Experts of a small language model: 1 pick a token, 332M tokens.
Below are experts of layer 5 (counted from 0) of a mixture-of-experts language model. Rows are named router (the router's row for the expert), up (a neuron's input weights, with its number) and show model dimensions 0-159. Each number is 500 + 50 x the weight over its row's rms, rounded and kept within 0 to 999. Numbers have three digits each.
Before each expert's rows: a language model's description of what the expert responds to. This comes from a sample of Wikipedia text that the model never trained on.

# expert 2
It responds to: Word-internal pieces inside technical or foreign words, such as -ific-, -amin-, -ic-, plus prepositions and conjunctions continuing clauses, such as as, for, at, only.
router:494485502439439545542424547510533551579476456470470516413413451521423581421496442462561564540484460469516451431558451482503588581533535536544508397439557460474439571535530436433569580445465528528483524449421543571557478536605469476456552513429530500427509541506495579519569541473473512582454433504602485468456559553567604536561475511450547494466472536545562539546506433576562512573477516506495549509450531453419466460537471472552557529509512582519553468446584554550550553506476564
up14:511422500519533508613382557522573532551502551413445516540522570420411515496548468510499482563566499482525479527532439436424473515568439554602537475501597501537531483502582458565540494419542505500474525475544499520517365503650493545518501595437448561463470497536452484454531608488505525472553550412579477576504476577478575514510483494548437552428515491497513501529541443582520582623543513527492494489476485497474441553497482607454479530465454508522424520459516496595511498506471565
up15:518587474388496516480402443525546474443543531518485447533464578382501588495481521394508495561494497389465495399509479483455543420520575550494537414538565505461527535493503560450484499501573530452507485495462585509539434518524419510424544523501406514473529515470518459574530549566473501497526470459532472443478449522527472523591548445462488561454491546504526505311427509540521519492447520520487522543477464426417460571490407433521449551430501518530497539484511568635589506516550553
up16:597463579467446568492454491535583531542369453499519583609439483495469529427453468532488459498545441449543461434483502443520566541498616559559530469419531571465479483459514465457559563466451521520515613495570447491552471506563479499507530544519507520479493436530492461503462550501554537515531449512540416470442529530533579549495468485362528503458497540537539458470578393539465514511562567439454459487521403464436520504493512523508454554620426491458509581378521537518449534579425470
up17:574494584503438437500482515518619546580453451499464484472370405474488523524486547527508566475509450557511502451534488449502511507559465624484499512528551536530494575494592503470466557410537559502450544491439540603612506575515449589526505475488440532468466575500485480589505528408474522547423422490551492483544466534525566497512462518415574460480382539432476476447549497633568455538505560485545550569590504576482473496465567468458459495580495492577507478539527464531511500545417490
up18:460507474475522470486492498500466548495458467497534505450489522401569474481453434445535600433472515437557485341441459519557544536468523595508557419543557468481587541543507520489565500456555508493573602477409474539517498423458488486508567531497569608500386421552475589543564429520515495545475460561527479435496593448542459478455415596419468496468502510492505537585405468566427403554461457558503536464547482527503486462506521512524521496586450524461550435451522513570529499603525481
up19:555522429504485420511464519500528456438476449436493468466530487482449553485429487569505544528518488444476435538520459510484556492462486444444435424372506511516383521543538559462578522478525441573455480520500408578399500493546411507494425512545400517532485576502516521571497584461572548532479562534564477546438517555430498529511512547599517516524544583511564558433513482499463504421530587453487558531507458410546353512482475504497549502517611533586549526435491615490516500576513571
up20:470535493499475432492532510506464414545453519383498440528452550497520548458556470527525442520586414580559542486513541636472495531567499532488553541459513453564495551522546479495522465561435489514576561401473481503511395538581452533493477527467549529475443509470459492570501537506489480445456541530506495473535537521450476605530557586534509453533483474556504498571550438599619504527483521476515513463534582511467438491549501477559543411398429593375531381477587508562545457552426562
up21:479518489498562506494525481516576389567444557473491553473553451532472546473549521401493534530536538530382470484512417506531557550571503628463507592428519388399519519464535526495559467478473462530571516440562527473470500476496452426481458423466482621478543530516413461568462615397477615526496526405549488469349543577492551523440451486499547581483476469546495568524509513514522544477480582456503499495503488537505418494455494495404567487511478507467576539467562543500521506462480479
up22:494462424483454466567424536491492500466451447525514557475447611487479588514521460470465552525550464563521540482532426534457543499557543463456416443490441528509504524535643552466478511529547517535463544458409436511640534491506416503489563489430531504467459560519569533476510459603577495471415515489529604454528564393502568513548597546528558413531520494534544485470525411522547495555552562543505507493474534392553476507544564371545424525533518494534549502547497525437521497612463474
up23:521555472586518437478589457553467511480452534479525452486553565439534494527541502487545460522505460448478605501507554546509493486537498526411522505442493591564484465504517467520435381570591555477564499465549419515499541446427529480520491460418532529508503375423468444490522507540589515570489518506462566577537445385521486479506477556450446517444551478481510569360561502463512552521397462518470496515552444504512469575462602523461436535532526457480347561548504448493427393460517472
up24:475465446567494502530424494496484553536477480535492459330462397547382518497522479493496494541507446545499409495557331516485522478500565494468455431431524501498482576451465524495534531472495628491484506449506480568458475467575474477528509552415487514458490526537465476457457483573563504459519499531541420406504519489492552567542541489599509573497533508575495422417472481426520562529469532533453516481570418511461371520517520518547435418534556506587609550513620538493461530502485509
up25:516488514495564371606416543536477458538489533460447473496414509627475574507532496429553509440444412493584488486477524434574479516549450506510502498482534547540530460502486500396488532406514531461564489438588540525445405462557482470398547506492403608521451543538519430525495510550521560567528445407473565396497532545496624472533481528488575534489464586450529581495545473499448507515515577530445565521478493455520459474458517446447579498538438528560537584534529525570545518526468491
up26:518502486457490538554465558449563515477503423511446604450439368457461511471428492547596505512514481501445407457485516561492510440432486498616443465454487452474598539571548534398531478516575521453526592502382527563520541580485457467531526553495573539474503521465455518456492438443394555491480343427556493468512485475563529500524540508533545549483468479523469454526508489469484567449495451463527561490513487430454416527539447462471484534541388620447497387535457481484474449466524471
up27:489498546439556615484501501503545554566387422548453510435485424533484496458513479479462535501540463430495474396560548537434493506444541493492436570459498461504534546464546418535572583488447490484447562488544537694508482487541473385479495505531454575455474499451481509515503540520527503524520408438516488480523444478573526532500470491449569446543467542496498441520553496524485540555494478478425553499434410461474481484516597521420459501572422634428582549525551423468486535532393566
up28:524564527554528539518485479532559490467595540525497484492528535423402548443474426559484506504466513482620421508475475487513551540465515467501600498454457477482441463579441532387528512430555500467496517551469531582460498475422498512425461551450531460479524491423560574528623479443392519561509470423558553495427674558501471497483470470505415447495479472393515527391517496482472489443501588441572475547489456498485401568539519504559539474555515499429484446521494547486443459576520564
up29:508553546508413523566518496530427515543570472486500491547503468522582510455529435513554593544431492537400601554625502504493582518522486493520486502536484508435335517534544452467468465497441573532476424474448519558541487558450536425468505575477566486462461412488451642542453519464435478512448433588506529532496477544497578514473485489479508450532441496548506602540530439510462492543411512416603571503485584515476402494523454511541535446480543534438499549446579556580455480453495494
up30:458453535506538529509543601528524582567479375556421608469498416535527457504522465462588499462463458539491534464503462513511521572497501448450493553524590507526511490565544467486492553436472550463498518483512575522540434416471515442310556510482533539545439452567489500435474593494502578570462474485502485501527447558401463518542514546445515437499483550444517531610572441498532597538362524414513469532484483484493482451550502552503585478522514554493524526503547431473522542512364487
up31:550435442313466544505511463526523543441499486568517614490519515473567570478537437539472510556526481501452531460482451441541572492523526480519478435526536537452542554531492385505481530382560509616446487413453586526611526550584405538527554468485461479375520471482506510479432491589497476520434453531465471502586520494542472523526593511491499484517507484563561537444456501631524505461397533486476540473437499551501512458592477545465478507488478454567517574490496514528531551401519529
up32:503531557466541471646444461438538559541435441483575598510506485449462554505480478511484580441491597506440444541502512464525524482487530550596449528492494468476519485491555574413502513561504541562402502516441532488478457468438455559529610451452519561535456521482594503462531446435547526516527385471573513445514469552423594554579523463553565461527503593551484560462587419472528506498456494372510520497595506505430519436613396507496526497529405547526469469518505510495516459468520480
up33:440565547504520511472538561416536474549549460448427560495537452548391538489538495549575435514533404427445526520528514474597522565508496483475526516486544434425443484535559536477486483493572545551418506469478501503536555407603496481519553467483637467495484378515512572462506541572485496479473455543531590505474468499500522433492498502449505452472491497581490539592574490534449487552475508441592432491374473562527461561530520494558593550517387475519525506500481528608536421395471576

# expert 3
It responds to: Concrete common nouns right after the, a, in, such as land, water, weight, skill, law, plus month names and name-internal pieces like Muro-to.
router:520512501438491542545421530553542556563491452469475551414448481509445568423523444451570544518466437452535450469551438536504585569500531549541506392433532465466472531561553451437560551420506534606499560418423529568583498544581460470469575493409497487413485504493499569501507512516493549561454447463621500473448553502581603547558482539470531498466492539507565523489538444581550558586463528440541533520491518429402415457510483457528550519458494579532503522449581566569551524510468544
up2:542548479412505589582479497570577530608461517479464566464460415448438535482408501490548527432528432460502495425511497497562583550427600593480495385486535485468489554484471512453584566561413473519508538491557523510518431516513502467471497538442528503517529438550480616511560556422473481511565474525587496413527481544504553488466568539349541555469495532512556557535490446569590492508533480456545454603434530513429497544421529443519540507520536506523604558480530573506502531542519476
up3:449486565518492569592554511440523494519538494483410533392467467475484528419527520563497492580599489468511444472515532462534516453469610603639524399446579481489502434518523402458523462529497514438537500523504552448512485564594515544489538527413498568521441483505396444461454521549447471532498414443539434467575516486507518571513589513592570541447459427541491499517526415511430522507498551519529526535538599500461512541576484564501439443551453525473446523353478466477502441482471506
up4:422425540494591499485519530471540573447491394504473485509388533492401507518482438527538536515584492486524521368485425523461574631531517547453463475505537449450500630502470498498556474386573484500437431482479487498592454566541355515537496553474434509559479557565403557526462530522424461554495438543495461446526544492507503535540521534520505445458457639532438493440467468513449495547436539481592456476491500593505533458573558480508499517528462501519460553459503498525487554522419500
up5:600531426529541578473437486477516604519464483508543488505453537491495529441462410409540574481517579482447509448455443470510540553645583546446523453494440559505483497482434500439533562433440586570548510457434523460506481446527483435369472514497526534507403446496553529500518429604557491473400527500461449494548462485575576524581448497395453539439447532496501485426527446574549547494577535525488524429451515492490509505485477503496564511456483531490533604556574492499477425415554454
up6:434546526550488524536462516435561541464502466507404468435475508566375521491480424483496499563464429607523511497492377494537569487590466529408479502414574464573456537440532563448513542527476396505538508508523460481595413584525389516513495565462446506423448583485564580497509495474489632505495485559582421483436531522547578530498537551466539559431532586502484560418557492559473503599465508494529509445520542515486528527504479400552499445478524472448507489445501558520488575474507535
up7:511443423508486612488492425505520561468356521630448504459457481561539449400494499480496480513617515499451452536457425451432488451482568585531476473478542451549538574520546512560532460575457440470585458554550447529563476468462466527548480493543494514530517540559565628475401592412481517496496509463570487465477522559513486445581611499538550523496480531551450443430500415534421499530475549555493486496599450438514440445519562499521513488471464416463518517517539502492593508520473574
up8:403478484516484472443487554534469511609506514473431496498476478533540562450404473447491485543622423492419537501580495420442508534457445532498462418451503481475378480466534428472491532393496458451553489465614504531554471524623541591541567484433479425437497508509462587480490428534512427535560437484531495467494526500554513500455458528514515458521494486532520513462384467519465469428482568601491528515569501415501562395412451463613519454600515521514545538495548443503481452520479462
up9:488515468395472530487408510458477595594495555486536544517455497548494554479588421478580534527496408475483448570473462457518529466526455456493556525533520538474531474548445447479503549464448511478511551419422380485494429419509487418461590450511512494447450507520492554554486545512414453462428455572523622594516527633548528555477452496440532530405450441555496543490549540456481544472519518420474540580473493442483481477460416509451488453458559463544521463482541394495604565434539445
up10:453521523424552441567509478500572550600444447599420565488535502533513564464569422553523560465496489485396615513539437473480569523497483504482465481376522504466581468527578547456488541474612462432469487559545523551505461542471431395454590489475499495478526419449513557494496609471465525497529489362603486489496492524520527604527442549537621415476455615467462509491467442477514495478494519396537476508525539476529495584531476489486460506499481542463479420501524450510465517511485565
up11:441452423546513523498447444417457447554464476571478585513430481465467502428534553440556502537539462515427459502434405551500532492465589543481511458442570478440578472460512474445428546512443508521532548511486478546477455472530462490531546507488493511532473560488502505513545571408481510496462532524512408517461450536544566550564484443450556644379452483479481560574494390575531484620506528549519572458566536526556438457606460436533598465460435553563549528404496438477506439518445505
up12:460517550510615461574513575431483565568582510465443579473519445559486627492456447453559508532548437427487566510532531520538478476511459483589484517484542489475577463574493418483520526530434454470585479494419503530532464392587480483517545579512540506536466485593533511501538437448453535505414368485562475460459444472530516489518553569543570569535519494472486491419574441590425554503426509384545587476486502521453523515524451477599487529445412551510463518502484468571502483466568510
up13:569412441550490495503438492499509602567505490554533503482517573472469486467610485384521485480449492412549560439532512481477557570523536418444587465516509517547460592446469425496549551519519517511561562481472505582499526538523603447455558531440557540500554426483449477486554485576521519565553302508479496488533443446496589544574466466435550458511531549452513522503499482526566455592474466544495504407499470444532503478484547453505507548559472482450489647594556553537485511526505463
up14:471455516479492525554512463560492439536429625451484527510496532510483541468528427504521570492556443503471471518565552544418549463472502552453481477562622489569483496536587548458498505557491424470551558527545496518504464499517534550547572510353431527536454535552486530507546517506524500556433470452588493467522520521456595548563525572582601573415400509482534524590503372522478606639501518572499479511508569476517502517436500505469586524471426517509449475405542497517609479490523492
up15:408536519350466580502407480514524561507508482540442448546472490460529506476469552435605479524502487401491442472580481439533534498528525477490530483544536472502552530472507456462455510508481516447439475473519631491454464531554560411463525567524436531525506478596479521589471506558453512452498465443501507439477498556517476533569547502578489600386480534483516555435411574519557498468479529546481567583460526397485427520488276463563503507462464513468494474506506560543568522505511513
up16:563604530502488529564453432486546500551504504509445595453517435436518451453407487474454563476508521516525596508458530425592549520468464612466487490416510461496532537490555510487481565466549543470535560417461496526483457464564430449586431509423497509496559532553535624472494607493570448537539437454550414557462549571443550564462554532445520471462498518544512461514554494450500599460508494461525595550505444464512449422543467430589557513471412514468536511401546536503502505589433570
up17:524473532505520421451484513477498506498528428560429474484412521554441644500569552465542547528569523543500575472588453555397472541469534552488523540518532505483515502499580463454493536545572553492508563433433522573525451595603487403492456460433443486427500481513451592505475525430407614556522497444486546502492476544479573492494578557476522457497527556469454524414539433606503456606541534462546489486494557455494474403485555393564482450493368538460530459497498451482500508475525508
up18:519550419534482514514470481492455503531570490465456524494504448435488496474480377459547544492492552427481479456448491488471492552486612631506466434533555535443602500524404537451473476517528538416481531533480554586527492499485447495492499482508558597504547414554459484565472500528549535492523491547610506461501476526487544596533465557480575575501402535513518440475407492544461510606483520626505459527461501438556504462433395492536404491469444568490547387503606473553429573581511478
up19:556577419551484537556517492493536486449479445509504502463462413422445529466541521516486548546513519486547455552577475516512560473556529501481474529401483533498392502540591416431471580460542503515494445539538492514458481532538418585545524465546419480507544564432428589558622531536593483612431534559617439432472515500479526502528510580549505536396658498456520518573505489477467524501499522453467563540479545415456501511480538532450478489474530440561550555399547516455495409500539511
up20:539488591545503419581440638541477470483466525409507583382488576453550529461513493535466472478549399530580541543470522605480458564589515576579542479456493509568502566475489394481504553445473509517483551446535498509516406526509444491565459461502517467515455580454446471511509528492550517486481522452489548511416537553510498462563390518564493554531460491540594566533542454503489527433436570454493489425442566486514423418509492478482559467458540548459618463525574464507576437531470562
up21:474583446527482510529489548439466415557381551500462590478491525476526517480563515430470593382468502516446416476449489469518558569538553545476479524518505565515469543490515445481511546527498463504430487453530486457480523520505466443443546460491486590502530650568529526548543588498503545597454516462547549514485556551440604520496430461504506516479465483517533548552525496626595476379451520454508543453470424547578399491449444532447525559438424569490614498479543536444547468501485427

# expert 5
It responds to: Years in ranges and dates, for example 2007, 1982, 2020–2021, line breaks after sentences, and nouns like end, town, second, place after the.
router:549513504434486527556433534534547552589473452459474523410438472508437584425526425468550555528484439448545468460548431508497600564508532539530483395446547471455458552554546437438554546428509531604490542439415529577566508530575451498460561502397512498408488502499512581502513526538488540566437433471610487467451538511572582548570476538449553501460492535513578529504529447574578531565463522442520532493484544435415448484515492461534557527458500585515489518460597564582555524503468555
up2:468552503471517496584536592516587516520457411425417476514508484538474547509494460425517499514411396537545470427506484510535540598443572546527474385473466506544515485499517470435417551550534515511524535562545465474538410448494439498531497544402535495407538425516412553443559642514415566566460473452487395548437511519553554504491537506436453543492521562528405553522541433511564527465520552481562482467466490537500483587561502424514479455490474610490574496387512546543523480517492488
up3:488495515547546567602472522491528542535482421467465529483500443526508464463573409589446503490598479438459440492547571506552499527484569595651526455510531416500547454529560396470512519476531513389556483483568532471486511518572497529542511578453509548487514442579489489440542636416539487558440446480575514517486530472469544503508522542574478562411454452562561460522509452454490564492478544550440499444516558586488449553585489466473480489585475530522482601409511523459475467569520598
up4:464370575460522513455488518479513515449506549496456587433469605549459502519484519469532497482554523517487492468547444466483463564585541539474482464564544499439551517574551515515472583414411514398574529452379547496606497536517415523437467441543451464461456517601470556506436472603510540522412546574578428460510501488445553489513468614480533482527426588610494434475475521543537507519495626538590456447478515481534524491521487480487464475477542549427549464483484456477450453525442441
up5:527441455418471571565515504565588525517427453497501512520475435476518497472602339422522538487471474410534514420518428421550580524571596517427437552542475526427474525585616451534527527500505576463536536513413506526578504525506474500406469602436436464444503529457531540561516501583536529456490530561487522427475526510515597479460484483492471511467536517571544500406467494467479527588458508569531572422433522499570480465480455534562493535565456445420510506531519503610474539482505514
up6:478496529500474502554465519429483537429556502550515473500537455559401498475526488560454502611470446564493460457450456562512592514532482510487512514344622485548410559515586503429520541490440523522504462467499484514513471552519434536551483577443499511379487544568585551490543469450515479504486535541536487548547486495549667468492514481511568504493607577506478459356507469575499528521486551531556512443462536546434476450544464368503495435474442579526474496442556556474478556458508566
up7:513410519455547476481506513496447503449438501444455494417516543566553464434457437554497512464542504540504513582451416445469524577534550486483441551537511423525485513523473518528457527495610597521528528534494537441499551390500562506527556363466491444469499511506444595509527479400566584483500552401529429475458490485549520469581518610478531508478581607572486493495499475519425460485457565460443441643474560467514395495624482530486526494511512524448569471428584465566515519513489511
up8:468485459463467537535476611435489435599491523483500528423490474420464525477465460484523578592540397363437407524514506457470520465537601576506534370518571497530441491461543423464566504446475484434514526462528553464500533515586445562500529510457471427476520484525507509437556507530457418560487488537555516463518513527558454626479497469612519483529471435608504465500426438535520530531540517506454546494555434466471457471453461466625555534441544450500551444511495600450517463487432441
up9:471441506436456543457441543469482584547530543447511576412487513545507538498577479422527527579466420450490437527468413412524478542523467487498548443547583471467536512469441471496531527434464489482513567428455438481567426408523455433422561391474520449402511464550466543517518524477386448456460476576505595586487472611579557519503406531511492469370399494568434499402543530547498545505562514457527484538545553476484509501480434466465492432436487510537526478512540494524545549493563455
up10:581516567521553569512498417524513540582469428524386519413537591456520628446449467482563500521456492537424495489565466491419477510444487464485507523384558497434427527496474466500504600440490576541571506432523470507463489585505510421545533561458521503450509551500486521455456509572426562537494417443513520546494410513476538508509511575566574424494510503463518499496498437492454463470474607420501486490585457577543424414556435513495500428451443480534479477413517421465463461554506611
up11:479478471442452558555564596421474512625487525507454482462491456425552601465539570455580478517485453503451478477543505555508414624605556451468497512497600487512550585477453471473518597507413543512495494486531491535609435479441486462436491433490540602480461630604521488517523482475583521502458475508449486534479423497518519485536399423487536520466461481513439480493573454577561488482459497568466485491514531486475446528478434437493583501455522514491510487512587519558625566535419483
up12:553425536515564523515473652417500585495488483527466573441476464504470532461421471455628518598551361436527550491497541524499482465521506568455446486487565480483535573505540413461461434570480520485482472502475534498578420412567585446518596523424496564471504525611474510519429531509448472451422515462445514515470481473503510540516577505489535459507484492470532593465528467464420462502482467520577483475586518427459458566452528487644529568555458506452506480467571530547520524455441556
up13:472490478438528454466487546491448585614479434587469563457431540563500489507559519555540465549502535483547489419578455536520647561454553437440578548531562538468563467489474332469468544503473541487558549442390499524484451500530555459456583533460544466489488493535518441508474476557567404439502458538526495466427427493445583487655555555411519469506448579460529505451503448509589541550424475461529548465491510493547453520566432427472500492527462448515482507521519515521483444477488475
up14:467451576475492464518523482544522434443431578426543518483513540469476497488553513505480590521556487480424481512495540445390545452525483523486529489534564486501416480451556476444545533464430476482488537496495581489518442469544378534522580515436442549483512566539516520488495414461492448489542469430540496580522522484516594522596442536593583548480399470506530435491549376538470607652490556535439470519514524506510446548439450476457568539552447494447562585445581497482580522549532600
up15:439527567365453549500484427482584455469586512462448527548450558445476553508429589427483483519496559503559504435492455404523487477553594527485540469541548467458568544472482527432457512535501553417509416517504613501544449571590495432452606532528411554502553467561499469609468514530454448472522455505532517486501452517539501468599543507507518630498510598488499462412412506502519517521488509580480557526472473406412458503506361484506483475466474508458486533478522574579525526519471498
up16:551447538458525508522412503546576496516511517490446507515489430519463550468406485464466501480564469440658409441497491471552603523447488502455534435455538506443526447552550526454511581454499525529558514486540465511566543431533442562494452501410522526484546399597524562540506493490447501523493514454526443502457544474570553519545521497385599577438459459537471406537524436614497424572579564466507535483570440488477522502518480456462521575580585553508572577484504567471531591546528438
up17:509497479541504515592511506576489474471580499429499466435430464518463582489532430488495488519476589511514544527538440554441562471506488580636512500505520510488431473493543601465476503513507543536485546506381439465486529501462408497476461540494401458460480450439466559538505460460341485578419468547472418492535584556528556507476536488574470562508474478473446570459599393585551538503557546508540602478428450496508442429540486501502580544533437462521522491432556531591538531506536596
up18:459542486506495549523545538459481620458541468536488515409484499492496490487508407400441546494545547426556509410460488392515483551490632482501505492578608494488538525477413461479505504510511562489468563444456547580463479512520537433410561491477580528505448428503471566520518480547478427555497476573520528381532496574629511492469491497502575553450433451527524471496468429507490530600469505577490520495536512396554509473497370468577495519530435579525541406448554498553469583515463540
up19:492565451518455505472522480544496472502590526539447484394453559503519491485534579513491514532493564487571471525607492590481560538530551490356501527456495433512413482501498572407570490481562541526512481487493486601553491540523439443478560524473522510483529528450438510492573531492509561625494482519509523418405591579464525533550611564485639527447473436454460536498551489490509534545491513455486570563563569415480510515490493485471481500583562522459546500432581609481449494467573613
up20:506503536533546475605419563594508470462467445530508533478454467535474531443560512474453551615539458487529559572459513435552458510582470514495478506488468502495439596477550411495600518515455454539541493482559505472518383480492439487505481539571433587509491502516448429548443477536514527400505511480474499455399440519479506557497543595538553527500479587558473481512598517542562438537545540455527503409561591460528486437528566532531550441408450484450588565361594559537559483488480504
up21:477523446427489432535496534514520438505427550506541631549465473565457580485546557494508579472476528488442488528470530535415496508550504594419418494472557485596518539451590494448516488512427598521466591490511578510450423497479417514510496540527480488498452503457536486577504617492521564566416476452533483530463515600491501487441475535421459494499443550477464571502543413613462522502540572467516468510522460483508380472465526485479577512456445502518607500369548457453558481571402498

# expert 9
It responds to: The first piece of capitalized names and place words, such as San, North, New, Col-chester, Arch-ie, Mel, American, usually after the, of, and.
router:520487543444496525557423507526523553553473457473469544397441465491435588429528486486583551525463413454556456435543438494507602562486535552512509413436541464466455541557565435438552568442505544531517557433444553583571479526585449469443567505401508517423494501467506595491513508537474553583463421541588474476435544511561587568563470523460524494448479518533557543497538444574519551567458529411526536526498501445415407475512492464534540537459497573505524499453585581570560490500452551
up2:484512463427466492518480504510529522531517534538481537479520454553487555496384470445606548553469521491513520469506476447525590509436586530511473497401535509461528513496467479485556521501447461571568563484436627542496444496506501474460513574455503472425506434590503514594451619523458503581523502573576538493463473524550558491463563588408513534577482534555547529349540465546554510458467562493535469520490429496462409463463443425503553494485549513545641460502562530594604574511479445
up3:464502553538527647557502585507533555493527383455443498520493449451457468415445419567488526555558467483454451529511488512520548535499532569669489461506547474466467492469497372463539490516486567462528567499608534490496454557561539546467596534427481561504442477578328482523438540426449401471499463417507490500502537505550491549497514582653500547472469509520495471480464456460530593492509536530468481415484556525490485559591498536455463448521498506509488498474489485481472498507479450
up4:498415467519484526460544517530481529444520437394504455511473504490373481417484489508537622442535598461509526423572475598497557528489487528537441405494496515502448481565459487486527495427528534535421527489447467504506432560543453574493485534438409550481489546495424464604497580557451484523432512484580410473496544539523531451499455508650470450481557537607546500469468445484529453517511568465562548524493486425504573457551478474544507485456557488550416436430513578467526452476363473
up5:561479421526566502531485534493589556483443488457493529462467480549454562454504566352509491520481566439552498461442431459462507573539594506532432515558486521388432480469481475471538521492460502581450563482499464495436452511560491486394498469503409493479477559481561566553599462585487557515526553581497557407533493493523585455641458570509544512517523447468565513439467569544559477513579513457482533474536548463535515563490486477533522509460466464483523566475486591572445548651548438
up6:455615503532503492513430538500540597468550390466462495537451450565462494489464556527468481504545428556498550400455467564458578493504555534453489420473505518497438504459461466436398538494469455481485523465440499459491452547484433528419498433450504449474481589477510587496442527402472602523523541561472452554482569534553562543588431575504567450471471568513503486386458515533534505548577488538549480456506558519373537510501624357454512480432488528498464546524500488523499491476534391
up7:522435506507526484543526505469444427562486556549442536465575527606444549382481571498478462523536471598511469495566450486476599522497508574423549431418524495525419549619423568494489431485507473532528471423437490482607449421531519493536533442462533508498462432553444550452581493428434504446512506474488490452418536488536521545565553520495501558561592567519465506449496435482446403558487428465511519520478482550576475483565563441540571561557498455489444468471507455503588475378442510
up8:456581508522572518483532538514486403573505460425425486480569477510438513425433456556565553467629414553480472425624454503460448489524598521529557414479511423538445546483472497447519542445379491518527518460508482562518547521534516529458505557462525430515532527506517596471478484517473454595472457519554443495517647514533496498450471565548583503508496464545565522560426562497504564603428575466515523460573541484443476522448507421543515486461550507500361466494499515489487469498453415
up9:492495457425473545463539484524485528498563564467432563404565466513490532477593483462557534566553448500505418537534435529467449517508470520562544475499540536443527475504474508490492559372478489479465600427453425517554440454450479447417495420541544480382525466441380485534466560572423422483500495520554557550478450606538523470464434500539546532464394497563457438470530519524521598510531563424495511510485491393442556457478405474467491482498436526546537506403467512599579534549553468
up10:477515545487460464540521494501455437514508420557392564527412480477515545465503369539588545498523486449510589429512465453429567467531479474540554434469576469468429527519520562534519515471476537468508506512478541566462539503471489548546535560494578488455466425455471566475499535537486666507470446438575533570508478543558513536575552577544558456452517485436560532442511416507461559567436550398527444432474476495514428637515493513489471564559502532465375573458478448473487469556518579
up11:540573389513524510469553496465539400629499521520493653479396470512543500447632513434458571466479513613460472527568463563438466588579557511455562512528503461430432520479425474545521575464477546591486556468538514468530527508538456508445609429582477556513482538535424500528520414527440499527491469552493455507460464526475568558471458431446574546522496473454514538590450527487528502486443542476496488456500487515458477460419562493479525474463452553590472483482567604474559510496506444
up12:577459420474584512501556578428490468416487432540523568471480437594473619427534513470496475570556446395449588478576505494487512518452474484433535505472479454433550485458518421456473513476492517460512512463384451486486568433567535498462543469480586521448561611527497497496507424534434420505594442481495508457511528511496523545544560549493526450539492440436484584470520464594495521499500512510542587483449541406466487451523569540630480540512417532475605403517532451481458448479444492
up13:417515430529456417521490528529424516570521475582504466455466557539559538485620481576471507438515476502578519459507496547494595519418506427446606403508504517498456489501508414460484515497433469507516494475508512569532521590556510379398528494432551504486475474455502428483562449458495471479483430473457522538476473491509468557570601495464656405502538512397518560543467459521554523565448456572557437438465569468571394442519522455469537486483559486459528529492544564521455538459414500
up14:518523562466468463561490509541560476517471524419557589473362570497504547479499557503477499559485431501432486507466486519472536450581466526502502494579508420505492459474548456524449488490562419427433618496491536595469473545500409560448520450533460503496468479536434542426421566465408600512532566435578508483426548493524555514521477543507511544441515490438534539542555521528549604574450568486470560574456553424439383526427487385483500551505527472431612528469534530558517462517460553
up15:506553438367478576522418463510513476483511433496387466498381521476489571516458498406516498536502496450425456490528441462481504530490616529481600463581533489495532552499452566457491520477530558449505490489458602548518555494501461485470583553491461518532414485519529537523502436534405454454509468446571445414481510582572492466540492501516486524368470507440481501416408531522457489507516518608472495576495524514449450538476330436528520525426458530535526443503483601495565557469560499
up16:538591507434465524520455510531527478608424497537523507560464415418553537444413536424465481481563459460493464498496454452413588510518570587537583442451495471503523581519520461415534492516476447513517505447498618552578446522498478429526601444422459488459534387516477537482470500398442437507549450464545511532433555444530553588491524536449515460499463536569588484522540467539562492528544534379551553462568451458438552487555521483554493531469509537481569520462553499537584555541469402
up17:439437503533463559638472552512524389450516511418492423389417428451467489489498518468469463483493590496477499473500419505376471496491478593542566480531451551399347530530451435492570519490491566553520568427465553484548395485528479475454524459502474507480487463565451489482431453509419477487593485477545497552538561505554559478492457511510456518486469588540493621386573480592492503477497525528562464506424558526539499413535564443547487537490460472477542485471485583526478489484504483
up18:487505395578548511519510566465519502527543429567458558424511365512508508455446511520530489450623508376516504469488478516463387569462513507392547438525548456486496483611548536470514510497473403524516577459479519514511548540571466488497465515411513539448535502606456481514592393557457478554488417514537505521512418522553484501466507513539566582441525487472499603493492527551477477513575566449521498449403452425453504485385448500532451420490485564499472469486569442429457522528476435
up19:539567455528550513545501528431535394463546447564495476525462497475463471464506490501548582536503575449522457563474557558533546500486576570356521449422520529539391518587569553480582577454474511553489423480558454522446446445542435485472397539518449543479532562498444499561591529457585464566455508471572457484503598566474498466542423556440491513460542499539580495517490433468465507463607555468504563485489480413483565478585585422487545506473530469531563497442477489421597507497509536
up20:517467550535512510531466595598442506584496447553428499401482526519543517471547460521466543533514471390514555552490557565483547528566492553457495397483485481544469536477474416493585527433487522537548565395493499505529349545576430553501492464468436552519495416475494483531446456494569558462497518449495489590538467509502458604561414521480541464499471642554533507485558511567503466518476541480496528444524533517492489388472523493465627469501490566566565491485614480544604476433515532
up21:461536497461556460582477487559512515463496503563517482490513576530523548477644539470549524486490441513484507530395459530392481511565507527448487486451503427574489522451599512464486550544437491536470569517471537564485450452453389436469475465500535514486531554464530512500532645474527570515461562464575486587432526583455562424395505482550560545448506483432508538508560461535591501504568559474485431527513530546545514462475514506443587456365488539497633571445578494533553468443510562